From a checkpoint of a small mixture-of-experts model trained on Wikipedia.
Size: width 384, 52.2M parameters.
Experts: 16 experts in each of 9 layers, 176 SwiGLU neurons an expert, 2 picks a token, a sigmoid router, a shared expert of 320 neurons.
Training: a variant of Muon for the experts, 337M tokens, 5138 steps.
Below are experts of layer 6 (counted from 0) of a mixture-of-experts language model. Rows are named router (the router's row for the expert) and show model dimensions 192-239. Each number is 50 + 10 x the weight over its row's rms, rounded and kept within 0 to 99.
Before each expert's rows: "raises" lists some tokens whose logits its average output raises strongly, later layers aside. This comes from a sample of Wikipedia text that the model never trained on.

# expert 7
raises: "in", "o", "et"
router:36 40 55 53 69 51 52 55 48 63 48 51 48 62 62 48 44 36 63 48 40 33 59 45 47 45 53 68 50 57 56 37 57 55 53 62 50 58 48 41 36 39 56 43 45 44 55 54

# expert 10
raises: " |", ".", "–", "-", " | ", "000"
router:45 62 57 47 53 64 27 53 40 54 47 50 52 37 57 62 53 57 53 40 47 40 49 60 48 59 67 66 50 58 40 52 59 46 58 51 54 37 46 53 52 44 66 41 50 48 33 52

# expert 2
raises: "1", "n", "m"
router:46 51 52 51 55 65 46 73 57 48 53 58 41 36 53 57 39 54 59 42 35 38 58 43 68 39 58 55 46 44 62 43 56 52 49 49 55 48 67 46 38 36 55 44 54 65 26 60

# expert 15
raises: ",", " and", ".", ", and"
router:39 53 57 48 50 69 53 53 61 66 47 65 46 52 63 44 43 57 43 58 44 51 66 40 43 49 62 44 39 59 67 61 53 52 58 53 62 26 55 60 38 38 45 32 48 50 39 58

# expert 13
raises: "1", "4", "0", "2", "5", "3"
router:39 43 55 50 55 61 65 62 53 59 55 63 42 70 40 43 51 58 46 60 25 36 56 42 59 49 49 44 45 45 53 34 59 30 67 57 62 51 50 44 55 44 70 45 48 49 40 59

# expert 12
raises: "ab", "is.", "i", "'", "ib", "ig"
router:34 42 62 37 55 68 52 66 60 46 43 55 46 46 49 50 48 34 38 51 37 45 63 56 60 55 64 53 39 50 68 39 45 36 55 57 55 53 43 34 32 39 38 53 53 45 38 63

# expert 14
raises: "-", "M", "P", "A", "S", "C"
router:40 53 49 34 46 66 46 54 46 54 52 46 54 46 82 52 36 39 54 39 46 50 56 58 54 55 64 70 42 44 58 47 62 52 25 47 54 58 60 51 53 28 65 42 60 64 39 48

# expert 3
raises: "1", "2", "3", "5", "4", "7"
router:39 47 43 35 62 61 51 52 54 49 52 49 43 54 77 33 37 39 50 51 48 47 45 62 40 50 55 55 52 43 62 39 57 47 41 63 51 50 42 47 44 54 76 43 40 48 46 26